config = dict(
    n_layer=9,
    init_std_router=0.0119,
    n_head=6,
    n_kv_head=1,
    head_dim=32,
    norm_eps=1e-05,
    attn_scale=0.177,
    init_std_down=0.0,
    beta1=0.95,
    batch_tokens=[65536, 131072, 262144, 524288],
    seq_len=1024,
    dataset='wikipedia_en',
)
Below are experts of layer 3 (counted from 0) of a mixture-of-experts language model. Rows are named gate (a neuron's input weights, with its number), up (a neuron's input weights, with its number), down (a neuron's output weights, with its number) and show model dimensions 0-191. Each number is 128 + 24 x the weight over its row's rms, rounded and kept within 0 to 255. Numbers have three digits each.
Before each expert's rows: "comes after" lists some tokens at least twice as common just before its tokens as in all text; "raises" lists some tokens whose logits its average output raises strongly, later layers aside. This comes from a sample of Wikipedia text that the model never trained on. Tokens count by the router's weight.

# expert 1
comes after: " ", " |", "1", "2", "|", "9"
raises: "foot", "1", "2", "3", "8", "6"
gate8:110166147113122138110102136108163133147137139109132135118072155168142147105110136140147154094126112157152138126094121049126157148117151090146142076132135115092142152076130100081158116112152101107144130102111118123145160133127095145106119120143148105068158097099107138106123107121141161110106156110117113100163116117136069137154152122140117158094157136128131102196131164107162117119118095134152125133137127139147130170129105150142090156132147130151070131114141138086146130126095153165117126113116081132153125121099124119131125155161119113145170106155100147116117123120107107080
up8:128103134108122127195122149125146110108167122139151155134101077112137110187120162193151121136104100118118127149129143088130107120132129155117123140142127124121148163089114132099138102092152115120109126149144122108117099122129085149157119167127147139120130107115129110093126109109143099095170114160154143120173158111079146189130151122117186148123109123134144146133101093151153134148145142126129096132102133140076121133125150126169107106144171121132097089177099081125104143115162071165136136096144132119180112126140130136098160095122111151148125099136107134129095149162104140137
down8:130151117149108121102156118134116178127121148167138118143156142110111138142114149109100136184140125089134114141139139121149124133100137157111159102155110119118125144185182122138124106124126168159080144138146099133156075130146105098139098096150141116162126129110159142137123176122110141113095112135135102142099125115184132112115172103154124107122127108136148111124129171118107120151165126154117126096104094120119140128126105115095171099112067124092162118130078120120150119150189177118084144114159147176110109178101091133179152157085136112127115130136120119111118128103120137112
gate9:142155130117147129119164118132147129084174123187121135119142153124118064125160120153166146129125130084105122133112116159100132139176088138116112112120127145110132120083100137113094089092102138113126146128133137151124096171129114174101120108116137122112139120134116122139116123125151082100041120090140120132110132123118136136125115127109144138153153141152115142157125153146134123112140099087117126164143094182080084129119173098146106131097129156118143150089129153136158096183122099159110134141103117099151106106134133160127132048148124118130102144108120174093114106118120118135
up9:145145129140182131166122114140102089095146135132173064183171062165175172145116168125140124093097180114148126120098155166100120124092116056133110158124142122139139111142129125107130127117158154140128100102100108150140115130117116099150123129099115167167126127146147114141127128110127100149125166160132138129146120123110092111111107135131103128154104147149123108112112126110128135107157116150148124099106136149103155137158106132109134123142123093142124133097181147107130145106152134144172114113085140111163187136166101151103157133137113143156136101140103086112143130115142144171
down9:097125121101145158157103096192131168096118178179156124127110161102075118149123147138125125124133176148127133109138132137140095109087080115144145139127111141137142095099147156140148139071089164122125097160150138119110152121124159147169142167164155134155108142133163113127110147110120147143125125111093090123106111141163151162080088142118110126118115117132142147140131140160134160165146097130101116122115116128174120085122121123158148160130146140145127113150063113142121128145182116105105165156137117150133119182125129108155144113086151151086138132140115159117109117141126090130
gate10:127078100154162109153122154142119149105122119169135121139133122127171130094141107117127153086140157084155113170133156085127090113157116139117163130124170112135111158091123150161099130150107108148114147155119078104159169131098142171101169131200086143139136129118117139157119097134132122141160074110146106114119180147134170159145123141130161112182128125147110129109160120123143167116139137135129126137156107107103088173113123103102116130169159094158150137122123111113117136155112131123115104117116176166143123132102153143123103102112106154105122134149100131099109113145154101168
up10:089121167119118130075119097095152123115124133083097104110148168161102151111138116171136144156168110116127155141127165136145185140126119169166133183137114114108130133147115130156102154135138097118113093120144136146130111080126112114112110135141140074103124157138087106153140180120056110115157142135146124141125107133122160120122151128104118136109110135163101133155078133119166094143145095106152142127172141142141119164114129147122109162160164065132107137144132128093118126083109104154121119121126120131098174133121138103120164130147132133124116096135126135129161130078097182125
down10:160141130077111148154115140209111136114111168106148141100109115109118152155132093113115135101135098124133109104117147125136176141126138116067130096111083124184153128142090112118158102098101140126120121065135146112124106139112136148150077116113082156139137134098138123124149122139103145113144132133133115170110114152186093099107166127121129148120132093102125162096169116084145118107120125140098109122096135158113143083134121150087129114077104115124100127094119137141139080158120173128131160136108131130121098119129117161080113124137109095094168147126148128130152140147143117104
gate11:105123127138124091107133153125161161157126132160117132120113129177177117104149094079117164127110077137092104104112135188140107124123100085119142137118179156114106109122109133148161142099140073143158086113128154141150154104104135103131080128163123142108136151112121172087124139119113141137122146159128110076128146086134089130154152118143082098157119154128127120138162078130133142108177115142124129110150113101118135090099092115180121142163097126164119106145104128129144128119127152113170099160128081120172154142136123112152118115109152082124160118113123133093123109137132118127
up11:131162126129109136126135162147179129135114151141139158119147116111090126083105108153142113122122142105117150113171133114152135107133125155101150138127119109134090184128110096124132122104123136140139154103139196130130082120158117171165098189142118143142102133165082119105078124147079081132150114128097091120149132147122149136136154104095153107174134096138104127199141120128125138111139112105098137128130147167175105129161113093093162105113117131160125111141156104169144106126132149132110163156117148119127152135173136163136154105111124128156098124108115139099091145108165140089
down11:084130159190111084131164100158143155136113163098167122144141110104137110162135108149114107109134142129111126130118120135168099147156131121097110111121119143140092084102106166150109119133113119093104102165146151154153144141119155158161139147083140123140146129113134146118084108101154114125121149162153132100097086120138107116144089129126106140099146127173135158128130121150119094110120139110116118130119152131114194147167090157113126128117097162139131117128138145125126158114154072153152136124130089158131131079132102113068153115065100114171181126102124113137167119145157136138
gate12:176132142098153070131107139100125123158136143115097134135144108164072118121156130131114095103112141083099119128098130107166105096128114128142111146120118120109102120141132125103143174116143148132114098107095100143075107160132113136164124113088165109127149139150121150110139132167142101142153108119101129102073093113147159156131130076123125088114154145135156149190165124117099177183137152122117208142172153119117118140104112116124079107143122176126128136108118086129116115107130123139114117122132108152125109126131135160110135127117115125142113139113164102180142134095150095111
up12:110144114093081158125096123129117082092104155133108082113157079160151116174101084150148150106160131134129133102131148087127104091122118128038079145158128123118156103141119096140124145132126109135140152103161114131113139116147149120128099128131099090142092116099132075117105151113133118100163182115149134101178117155143105121142102124124140121168104104117113106090126152146117097158139100124105140124147140143147114114142116105113133099153138163121118108171161107140109145117117097104091103107111167105067150114125132093141110124124144082117110116159104139126140119122133133098
down12:098144144141065110149159129153140155136120092146151102155140145073144123133124167159125154159143147131067141125127125153142181145100127079142124185128149120095107155141143109129116078158138128133152159127113186118135159111127109094086086155168109143111091070135161123136158149099115166101097116103143098133120121138131127155114079171120088119107154163166123125139137101093101166118125116139100127129115139130120099106127127151151144091119168141131130142131137109101128151113146132082145140118105124127099158112153103119136159132148153146138147137144136111111144178168138136128
gate13:124140101148070121181109144126088122152117124106138104114078161121158131045130117109113112135087105095137142084123154112105123129098115120145102141111122094117101115103185119112153168116111104120133185119129092125134128105157137136124106088099147144133144113122090093149095113112087105115127105113129143160123157111125154153135118170165122141135138127107114147130130109099111115088130113130164121097181169153145108140097115130135111136125112064137184119129142102096096127115156137125150129091131144135123142112145147162110088122173157098106098125139086120129149135128109162123
up13:146148128169139146133145159168128126133143087161121134105148170095136098118139107143162119133134158134146144135083155114121105122158137111139185140152160118127152143133177179156110141114122159102142108128135118094100137111081140143109120151135097112143120169115100139149128102161150174148142151132123135119162079110162137147073151098122111167139099120116165117078117143121137144122115128120131105119126123086117176091138115129118110158180129177155149118116112067112150140123117121099114138094128126097137120126125148127076110150143137158080146183151148093118148135087117130163
down13:145134125098161093132125142090105098115109124128153122113141151090151144176108143093166146094166124109120111140120122105125116164106123125072146138124162140160144140139149123117159120155128101129102155137144138054135182160143122110162158122132140131112084149082076158139128115124115136127126093104148078057136188163137126178133149150118111094135132117137119108134125121163140154148120109097115167113123122106144105108144127140099134123103133158089125125143138145144090116141166145175152154136122152098111116178126123157165101147144142164140129120149091148137164150146141115141
gate14:149146090127127155114152107125115095123101113111146125125186093136154068114162113141140165093130126116114152092125168102129105084137166122127117130150151145128113150123140125116111136159092111081110109062170122144113080102151182100114143147107097093135122129169113137116142139134168140130117138172131150136121132102142157143145124141096128148126122131143136115116133176111137095091112138137168126117113102093089146107113139120131129126095120135105137118135095103131207119122165154131128118099092081133078141075126169125116125159123107175101084124124138141126143122118168128126
up14:153168121169167086139176111115136126107166108127134127139097115138073091166135108158193127134106174090116115114098187137132114152104174125127106127143090117138112134120123125105105096113108131081138119147117129147098123167121100119160114140145146108106123101143122107140117088106087090105138168167106142164139113115074147163102118152107120132144115108151157149116094132138133128167132160120134150131149130103144104098124146146116145117136103106110122105100159111137115121107144164143163145082113142134091137144134120167101115119119156149113131147092155081186107134156115151104
down14:112134118108132142099132126187142117156128141097119127078109139102129127120098129099116127144133124119099202121105132140161121117168074089097099135119086107112126135084138109160146112087131087098114129116144120095112111107147150099130159134122115149131147158076125146148131103154177138156056119154143110096163087146169152122123162126105121106138124160129154150150147099181141087115110150145148164115108095127104118152152088103141090164110160111156115143134125083140103134131135131148123127168133114107139129114109112130132135132081101166119143153139151140106132113130104120081
gate15:199155155131120081115106115092099131113146135118106173111162179092135131153149150116149120142112086152119133132120139114148125135107117131087161134126126151134151159130126110108142132161119137123110108099127146093118145120069130109120183079100107127093107149153115125116137145140063063145120087101139079131132089096125103116153085131099118141140118147134161130146150110133123077133164115116135145172117149150112117161129130166136128127134129108171127113129091128126128131091120101139130152148174141113120124114148094117169106071156084143135140116130074124145142151119134139109
up15:109142162108117109084137114136111140102119114140164109106115136104110163152132128120146122124117102137138135126127126079143104149092142163100130127108130111128141106132134093135108160159067088107096158135178108136127110140118147134104127131110128114111141109087091139115103121155103115102094101136161130147123153188147109104105120124140111115118177113115058079136137110091095137150131114165116162172150130125164109105172106144157119145153157052105129148099149115135148146102100142158135124105106141124119136133104159078159161163088129129118111128135136141101137130068128153159
down15:099126124150138166139129132173100086131103187143154115133072114105147067122140136131087155125102149143134179111148142132147108128144120131143134099123132172110138112126118119126104153128170151155131103075140108178176138118164112105115171122179144125190139120148117128151118121127139116125101148107075130136112111124143132128144172113147160138145141143125124122153138135135079155131097102164158124099124106134136138089110156134108112082106123142154131159147117110123122093129127100106100112182130143121070064102120108137115118097153131114151146176113123126163145130135158135111
gate16:124069126116104156116104125111116138081140117139118137110082144133153160165103180102138154138096141113111148107093114137115137126100152122131121096092163101137162159070156076102132120122176131110158139080121110118145134127132114105111179127171154134125121130088105115120094108125148117116148096153110138123136101095090134111131179140140069142137145160136108131168131148111125162136105112083166107170128137156148126147153117113169084143095123145141132123122086154168135142143140129117138132089162138101140138145140114117145118139158148172109108124170099118166116170118127101124
up16:137128107131133168136088095155149094114143147091129159127090122147095104147139097113169141153122085134110132161145104111147118178138090143088136141139155152148116147090124143129137124113136133104162114133102132164134152118138138149116140119097118141171142177077133123113132130138103100120090124187143101153154118140113099115080092105135143123125123136168154149110112173162138148127072124126176110164118169175099118120099158124135129102089162138116145108150142103130171164091136125151104132127149164081118169115144157126105147131142129165115113111121149113128131115121085171091
down16:122138131141126134095138117114112089132122089197146131126111116173066133146139106144084137143136098089181095148157130143113127130165079141157117136152132142154152122113089195128086112100099110147146139129119093136125142159141123150171126145109132131136124123115160150121178158151108151156166110141120118126091104112103137090149105128101153143122092159124090092137155141144116152118098097122127156101137109134098125127154066110162140108154106134114146153135126127122148124172136144100135103161132128134122131139148100201123092135103147145172086106138118122141101111156129120116
gate17:113159061112183142103175147124114152130135102125144108113130098153134131139106165157112121129099118118139130143118144098085122156122126056117185100103130134142144099097106121123108077130110118162136125128149122124096115191141122117145112150132130114129099176121151099140121088101142107141149139127140116137128105140139145137072117056114181127151106098129130146168119094094116142111139102128125113127138121123143122142178122150154094119129108096115089171122109174177143145155094141148081129119109134143146101121123134116118125084146168097138138104114166132114133119146111148111
up17:123107125108122151152124127136098135140137131118129115107146166108122116114141184137106112122150125156130153175134146134088135110142125134129139123146128105105178137124129127141142132109100110139139147140113144128170110127150128128145122143127109070146134114133149112140109100135087156089168150148121131126152136141121089143113115159085157104123120140146129097129138057109113119067122127158132119133131103100130122110164104095194123096131120136163126126143094054129112131156128141034081136119169051139132090116111121124139102084144149102136142116137129128117129155149155149184
down17:133146210131122119112113123135149132084086145177120083140151123107135144156126084150153099127152110117126140116117122121132099068107135146118135110081148118142107146135110142126136127114197150145134160111160076112140130108064108079119122117184124110099095113114098154124155126142121129155101096150127167152118130134143100091131123132113127139113174119109132093126145176096150129158110121123126156124168150131108107141083127135102177132116141117109136159114171114094118152137124121126110100117131158154081134124124135122130119107092118102127116115112097161120065157133090138121
gate18:143143153126141155153136128113111157145143126171129154184142123129125157167108122080130172105144115108123137120126115133126143131154159160103097132141122102116076126113167123142107131128100134155127119123155148123167109171066147095142125109157197160149128139129105097132166095131115120115127174145136093101122151091128155109134139066150168144115137140087159107114133127114150139093127170164138144093091106130103098086135134099151115106135126127150171128130121142148166134106099115156098140140159128135158071121140092124107173154121141146152171131138118141136095119142095129087
up18:126079087110100148091113150077125107109133132105144153116147144175135150161105137098116105153146160133103135169123095137119167116150123099110156117152088106166098104135128136163156110130142124172154142110098162117121140111094098069110135108174168112103110162143097134136126139138144191110152156114159156107146108118139131089109158148128132104135094112105149117140106115099129124141181164106113122114104174154127122133142114098114123153148158107120099113110124120124144109113123093110107175093147124132154136128154167125099116110136174198140138152154138114110136119128128091147
down18:092116108068124143169112145159165142151094139085101143130098150116115125091141148134082161133135130126089150115119121118138110157116130126142152141096163111132129169102142127140121145142113136114094149146154124096117125118150119108089086117126117101087140112120137164147115084101152139125153108087083133123116134091161128153144107163096122108134150129161172161162140203181125085081151120144114119125167158142154105131157164136108156127138163133134118136156118135096097163122113121090138123103112150128136116138120132143146134146094156144152164134100160072141102174134138119147
gate19:144164168151141137100150131145146153119135118190100111130141096125110111139120147108118131135096132087107141103157110117133138159171121164100128099102128107126124113114127133156164137122116111115163091124122103160134115153103135118098127136134126072100140067115105122178157136095118147140069173130136149105141147148135090136129161133109129174153144104138142132135070142134119091108155159115154198125113117138103119154154151115140137092117126142163112104144101105131106120069148140131126179123122149144141132174154137117124126160144113111069138133077130124121155092146171150116
up19:155080121109143105129139115121111137116128122168107104135160133123101161132103109087164153132142146181152124147177153179120135174128122168122102130143144101118113107100139134163154112179112114101085116146133095144147103173127098155115096146142114152086094120125135099125111124139164154120117093135118106066138175116141149114155140135136132131126141178137161150117138073120115125147109151122131142139109077180122171150125128081136172134124123130152151078122127128122120143179132139151102155099151147140160151159136099129118096162170159131096152128154111147125133135148147115136
down19:123112164109123157163163138123078127133115096087129154136167129156072138085134159132135109108133137120127144137117142062122106151177128095141155135099139114112128109100118148128127144087167123120163100117130153132165121108130125106100173151113131129152155072102102120185124136152151089155125087101129132123133119109165114136165092093117105133100121152143150119133153148142131116124129104146164152127146094110096171091129135100129108099155088195140157136138106116156112156100116162095122064117128113123130149155129089138128123127152148131121155115158120126134131112120136133069
gate20:133121138133151117087111109131135111172103139131131118123124143155116128135141145143167152115164141108125149100134145180111143128125119127097111127093170115122157135095134113155076117110117145140139133139145127106150144163103176154142136117143153111123120155141113123061131170108086138079087123130113126125113197148082153118129101143096110151113122135150098153144086105126105138132085162107116172133109128144100130111154138114131130083131158116090139092130113180128131151152121129141131124096080107127117144164137120051101131168126106178144138149147099129140149130113149109062
up20:168114101157086099143105113134136149133102153121107080080151113104120101124116195140130151116169153107100098089146106063130107118084094131131103137126145128134151137153129158139159109130117130134123127094117158136131162135092147147115114118145147124143129162117121095118132141085140163122143139147137135102169075121114109133113148112144134090111119178129098150152106074111153122078155132105106143080151128156114139105105133122147140161135107119126092134139167162091071154101132132132135166142096089127142124093136129113156139130109109101116115091129156118130170128150097124173
down20:124143133136157143104138155115084136132127139120123177134111127163153129127139080108146115145057131111156109111140169101120116110128127143122159128137132110178100133113142112125151124108146083143169091176139104120085131112165133102111124090156128083131118078094127144091109126110139140118090162116107139061119176142120113172121145091157104145113150123144157114158107096125124132151143133116122071134105100107141134124171169117129131106138127103133176124141124139090161173125113108137123127102167120125124120115159098149145084137125136158113155181118104161122122120088116154092
gate21:138142097127107128156085155144126159158133146094136134131064125112133142104170126138116093127146120139152141122116159132087111174103125129132145133131096153102111147067167124102132089111109148143163113122095125174126090110104167140117148163125123114153106136133160134107091129111145136133134145127144087144145138138166129139112164121112149077101118086151103125115150152118141135133126126137158154172111122090125187094093131140160104114105130110163084139139155114154129130113095154135126135165137093136108135119140053150122128123183118081098118169094149113124132093122109107164
up21:156136129116106103156081101136118124143133067138134135178128089127174109147142109103129114112131153105164132104110168140119141113115125169173118149106160119154116127129117112174149128141102113130131144155160125160155120134111101122160136114122156142121157132081177094149115142123148139149149160133136120099155143107158153111172129167141181160154103103134113133115086163105179159140115151098140116111141175115110111094136123110099119145132118146155125138158133126117125177109147141150084160146086144110112152130180133103123149181134091157100142119088153101118172150119120127100
down21:109110129182152109120128111168146118134102110105135116096131161116109116159106069140090125124129117132178123133149101146127138127165102114106099153116149122107143114155148115131126142146158122115124124121116110123092143140157133092125126081097106116168110111139126142139104140122091145130117110131153108139118133084153087148125142137112098140147124171152150130139153099137055156071101083106113132135137109147124136168159147074115160068114066167130154090134138096141134118146135112165120124131186139096113077122136123127117156133126104146093102087139157119169108104141140114152
gate22:094103145106083082104131171133157132139105161167133140154078095112135109148138136173132126119116136139096091166144129147097091163132100124112146169118121124129156168171092116128152102147113133172130122054155125108142090114096149158124125106102135122091105110092104158103121132153115128163105116151175118124140116104130125175119127129149120114111149125124088126097107118122182119123108118138142095145082140096128107112135147107142156157153177112152095142127144105085162154124106167125144135152159107139140124128094136144128160100152136146107171135098131114130125132163137082133
up22:101123113127090107159109123115125138130112162101116157135104114119129147078101151093135157151080082144100167145144135135128148125126102137125107111090092154147111093160128114116140121098103136119128166124148131106139154117156131175140140127100129147123138112131073106153100121119123193141086109172148089139123142090125189136121131138161087109135126125123138092148139135127114107129108143107087090112156123175140132108157165104189101163158162122136101102107150101129088127118133111153171143090127101135143121146151121117103124152117149112133083193129122143143102117079138122136
down22:144160122157152128136151167142165153127141090118133126169114114124133134124098146111146091149121165110122147119104120130149130072143154149198130123118155124106135137128132096149119169140139152118118120127117119144118123082151143133140106105142153113140148190101149136124125144142122106146119160077099131125109148142168157096094133129098206104117148119108150141095103159112097119094090138115137140151116139149085097094119151133076141115150107097097179125142132124113125155106152083116130115116113103098123142111145103075113117156100137082141117067139097085115122128140103151099
gate23:138134123146119141099140125129151111128131143105167161162141147120121121119113138154092142137123152138161129146166124123065128125120102120127125153129121151067132134126118131091069125134104131141125119110132148132093181149123148149103114082178183132152106131129089107137160149129103095189148096112144127082105097135083108107112149141116151171074161094128123164112136089108152155097136178127125118154140139097109127116144113101102176152096138121138119182145090107136121137118113157104111100133147191104122086118150160147145134136108152094138114112105109146104130131151131119148
up23:128121163140121113089121122101141123104117144131149141111146109116116145109124163084140146150104078070125110136076112142141140105131156097130119125170105145175128168133121088142147137137119086084155115118137129151139078153127173142181131090121104113138128142103170162130112140151120157130108095117171150119105139142147147076138118146157111146109082102105160126143143135105158110130155101134114109134141092101139112107126112120174108098107152139120108087159153105118194125149131118142139158088122163115136104135138162135186109166155098143124100111125176143160110115121139111115
down23:125169140173102122128118109127156145099168117123104154096137108148113165107108128116099116136136065159127161132090156128121137104143109123084111122118122135103119108148099141140115185111141124116151131107078118131158142109093137143132144129150169166135132090097121208146145093134122095109133131120136147160141108089116181097155112085126171093110106162127113150190117107140112093146155140130127135114141112189111100128128149100124140133119124116109118156115142099112118085131120171195109123150098109110158165160135141104108106119164127119150105115125127122138117142115143157139
gate24:165107141084130118147108116172090074170135091145128160122107145133075105079143112134127097117137125178105128147097122143104128109146163155108099127114125115102114144179140180109123099127138130078146141123131167095088142119141117154142157160125144151115162131112147114118137156131100141160135144097122070125170156146109112107145118062162114127140146102099107146103098139135114156140141155115163086108105090134133129113140096164138107085117154124150135108127105108109107112126114103147095094095100128142143121139138094161166128138158122101140163133116090123133133139170105134108
up24:126095135110143127122059151123138054170153121130111156151132131108110116108110146139109172115093120169176149123116112113164142166150131114164129088124125134112132149120095124199177138168102094083100137137138170109085187175118080123116097156123134137131177133101132091118104144109106138186086140121103115121095147127133124131109124136135114153119112142130096120159151136126107114124114166077147130128078099118105134122113176108164127142117124090137147132116119116127124091141126119113141110143101149122120125156122150125129107088109128126149154125149108153129103143137127150147
down24:156116153129141193126109117159085113111080085099108159146184176129090131103146147141115090135136125149113136118124089117122085111092130110086093147110133132167169129157190082120119125122129128178110119137121123099143082115148105131164105110150151135108123100111085132153112111136084091089129148129128126144147142163135111151133099130151122119128153141104088106107117106142143095144175130128121118110142137152162147115149121101129119096160127090178156141127117133161115128111132151127119103153132121134097129132089137138130143116110124095066178140136108092123092125108153129099
gate25:171116159148138139153143176189151099139070113097090145129152161105152143101139127131099156108156116155120125110093199151140140085178137124114161124100107146131141144150133130124113165105147125122171139173094122117146162080159169151098104146124104113142146127171143124133129150121121116126128146144102094166117126173124115106132146101157141143117132119108141102095110149129133093132124156112135152143158128160140109124121066151180112141146119125102119154132131128135091155159146141104143123078086159133119120146114183122128132139096147135128128152166154125158164117118119132096
up25:157099131107155074131096149175121148121141104082150115174097130143172128093121128147132141119142152117162095204127154117151122168106064153190123139116112139103139146130164152135125160131124112122136127126067113116139166137123117158135139137126150137137112094114107126149059146140126170144070102136149118138129114121147131129127115143147115110100115107140129141147154099117122087193135081109088104161164155097072093125136091118110111119112114159132132133125145122097107121162144114130157166079121139136157118132148111127121127127111122118120108116113139151124150141118153123129
down25:152148150108135169142116106145132134153122128105129121122129064109100119121175205143146105111147163114108088161133098152115100088090107109139158127143131155109137120125139128142125155125126141131141149182154143156141103128119088110133094125153164126104132125135096120150133080131135146130124162121092128126132108146149087108113119110122108150075098096153132148150164137118120143128128102132117088181162144111123148134103174126130091099174106163116146158146098084085101134099116132153156127123112152177114134118105134094131137086122094136100117118152177186118105107125124135110
gate26:124132119157137150174175132144108152117101166138133100100172113145143100163159107132137151123117129159076140140129127107133132121141133136140096127138141125147102129151109174104122130090135114159173139095116117139137087129122186162125172093177133116117144137139147122127093111138118159134147081127142123174126114119121069097152140102081160085114098114142126151073146127120121150143111132139116136141097107130149170130127098141119133124158119121085158133094104097144120119127122100105095116064111120106121117134163107140093186113124149123090145127106110122164160110111075164144
up26:127138104131122154124111124137082147122119132111143121139081144162109127103116121127112154121153132133108129152144136146161136156103107113086137087124100175172125145145111146155123153134102168152138154139091110161169115107106166134077134129095132122115183133177178146118139110145158160098098126135083123149139126128114119095134141134156108158119107152132180085122193127095157146153118076148135117123112125155146160136117109126120095105134100111121142142097158141137163085104180072119126142130143136137129104146125115127101109094116126170138106130122093109152116078133093102176
down26:145172097094132120097115061121124103099140136169137084105146131104170126102120172124047134102112107155103102126128112149136108102161140095146154105121153104084104113113143121137110102110105117094115124150114123117136110163110107119150073113128135155134169158146157107089123138121139118162126170137162131135157127165140152156135079161129126148135097119131103149129134119146151163146135145143106143129107102106131097133150118126155136133152117111139097126157118182121104144112120145094150169119154105124165155112111155150140084116129179095122094126167101140148133153156171110108
gate27:123097131125150109112143164106123147127169113104174126133159119132160156128111179140092127142127081122122154127109099140159127123121139152097136125129131181137087105164154101152146116139105116136096084083150116147103141104114109119123163147117137168169098136107114116128138111121122128103117073102115121109119133121133130100115109161130127108049138081114158107136116062147126120128120102180158098112113093142094114103126105140152098156121114127114130132068174150136148111105124147154133122141110152145164152162102116156130132151109120114174086133081127084108135166133104134120
up27:093137143167092145150136077171157115107068142138134137112129137133082136134119116117122172143130152157143112120132144157090162114106103140114171088132124102150147140122108117129147130104112174112096129120077146096159095108134113128166126170152156129143108148171115137141112137133131083144137105130153158163156142128135126071151139160078144147168111147148133156101147105124106106120125161106104170102157120109105125154149150131066109119145121124143138131161131129113164099175113132112136130167171115112190128132153113129130131094141152124123156107131122095093140091119143132082
down27:137109140103118104124128145144132138082135157164099125143149125132145144111137155188142148126142088092103143132092157111114130119117149125116111096141142086101106109130106134137092098111115172152126150061140080145149129098098143136105133153154130131109108121131095105178106161130127137169145096129101117133120114126141107164141158120161141105164110166094132144153132100087114167113109102104111131161101105142156132137120111117139080128145104156164118147095156161131189123123135108147170106129170140144168136108106140095123148148121121135086136157149139140092113114122161208132
gate28:123171116170135130099193122108145146151172128132124121099133131118098082160109129139138125152125157126126127102126146153125109095124125100101137130111157128119100124107115139093093164109069106129141134128166128151107119092115123107133122151118124132106074136142089138107073088154106160136148098135125134102097087142152089077131107129081101120108116158118090090123150111115138154106116140114151119177149137159143087140122176092135103111165110145124102146168116126098144111136118136117071174120069140149163129131115112123133125153136096123133161114147127144090167134124146138093
up28:120114115121131127131115161110110113156141126129122136085107092162119170096121179156133119106143132080145099157072133095122132121086139153117118099163111156146163106107164139095152164113103083167122105157154105167108110080156115116111136124115085169134109144113125117131118128160143131127136151156111120107153083134109148143154120166115117145133112117138127103202110079129121097094149123166137115141119070143133109168163106138135129113161103152140171190133120100162129148123130155111101123150146140090128157097130131123133145099114119135143138108119110148095120084136094140143
down28:148118117130122135143123134143145103123095106129120102128134150128154103115158112131116114148139115110106131138113137068102178168144104094112149082094089137140163163127131151168132135100138139118149134137104138127114112149131113152089134195101194147138185127119135095115141109121121116178138086134114133120162159134142142122122140105130147153130167146126103123153099132126123092170120075159201152128145159108127152092156113119146113094088117123089083097099102165124110131157138147108082143153111106127132140155111118137123091117132199118104145105099122147158130138132111133134
gate29:167126148126140149150204139161125100133135119107147147133106082116107119173122170159118151147134155104160144093096164129127095110118152126107163104134093103135106144141132093119122153104087140139126148156158084105127134127113105130083106120142093152131119141139084135151152105101144164115156133144172121142130074090066116120104087153105116137100118154136152070094164139162115131118139103160122130118100108127140135114135121150146145151108103106135096141146113106166104104109141119097131140128146155086167131104137113104125172076131138127129186135117104126138087125106123138140
up29:161146125119141129123145135103087143149155131087148088122117100107134125088133150133137121137110146128113159142110130130159176084142126135122125099079132122118098104117087073112140131130108138167162104124118128093138120120074146169119097142136137143092124120157151128126178106146141136084153118118165102079158167153153140130138162124122155127105071134115090112117120095095054142091109122101124133157134120129134107136087122071128129106106127099119135146100123165121139154136167123133151133171069132109115102152176096120065123144138145146109128127113137138106119130141128147101
down29:125092145145154140158154138159112092119075127139118164122100155184080152129106117131086149126167108168132115137154115148157162104154113121108107123156147144105109102125116126154157123128115128112118106088151131147136129114123068149133060111156158125113170172080127133105153103123091140182120144147086104085129116116169124149155128141189140148120170143113163123135153167163173134150110149149109108093118104169126106118147124117150145151124110138142144142164122086119127111169151117086120119099125133169161128135177124127130158144133118127130136153131152121132137146137125131132
gate30:103130133105158124076126116073165138141128144105158125139143107121111139101159117125174087143133161109108093147099145172145138131120096143110162110139112126103145103109106091146103106130125106141119100118107083156115137147132126122099131127131133099113137168143165102159174145148137123168147161167144117109139157153121120130108146147182113125147124166061102132146125165137110096101112161128137155143135152185120143099134112158181148129130139159137162111123111144151104149080136158119130087123145121096129160104139140090110156105093097150128123115063134108149080145137113121146
up30:127135094148086138119128091157150127114146168113103162136119105110140140129091151146176106044112124166082113137120114102154118170103115118118153107122118080141129168099127144162143119101135127164113075110121130118117180112079133132096123071122139116106136116123101125139171188111124142119127115161143111093151125176156140121099135124103124164144162117082127159115100121130142132154122136122132143139125136125146124157100152125147123091115127153183138149135142141155106122132069117121120063116089120149090154130124112117121117185104116131147118116123135121129087131115139141122
down30:099137129129154063125118119100123138148107127149122112140115124134169132142128106139134095143131115126169127129110145134156109148151093121119111145122120147107175112126142108100125115157124104120099127141135133172149113156116077130135105124151166174171116112140135159139142106112129142118144138158107149149098156151088133113152143115175167083097127099141091144124156181140129170140122129134119144138136101167127127116110091130088102103134072110082096122125107056136115106144162113147129156137132096132163132152094105135132170078160155181104144127160141127105165116146078134171
gate31:140174112096115112154113143116162110142146147132100168111102141107096128108169131106146132129129190100121126125116102105153145118129117100116114124093165115136103154144119095111131150121136132104153159137145120122154117112177145121150147152128123126125135136106144146113129166136128162164150081093163143135136164102110159159112142115086144091154156135115114130138090146108107121123143104084139142075152111120177129099168139093125106156140160130151152162103143122162136114161138133159107042098130121151150102135161159132161113117129152101167167126117104088183142094107156128146
up31:161101121107128137143109118101124113127112138094071133153132133129109133111121097149135104140140161140096119082145137119155128124139143071092138148169137135133134087134081170122126080159126093156172150102157111134116120101116106126066149147101117115109132096135142112160089136100133201146145104131135164124122141108140108166095134103086082156151113101100149146094107087158147148140098112137148149100178097123141106115125120163157110119134103106127119124109107159129102093091101132100121105121101116103111129132123161153098164154159108114117104101153086140097119099126146144132
down31:117194168148120122127118116129095136096170147160168151120162174125127100129133146119095165178109142102121123159166134136118075127099102136119093082136118113138083123108116082147144162134140118128126103143091078110122184154105130127132124120128096099102149142099104135133140137140107102135161134117138112138140133114114144109123140134133140144120146110169141094143116175129151093118137107110121128129118099142103163178157132115133121079067145110116105132114162104102177166153147153138100115167159168118125130181144093125144137161123151148169130141125126163143144143141102153108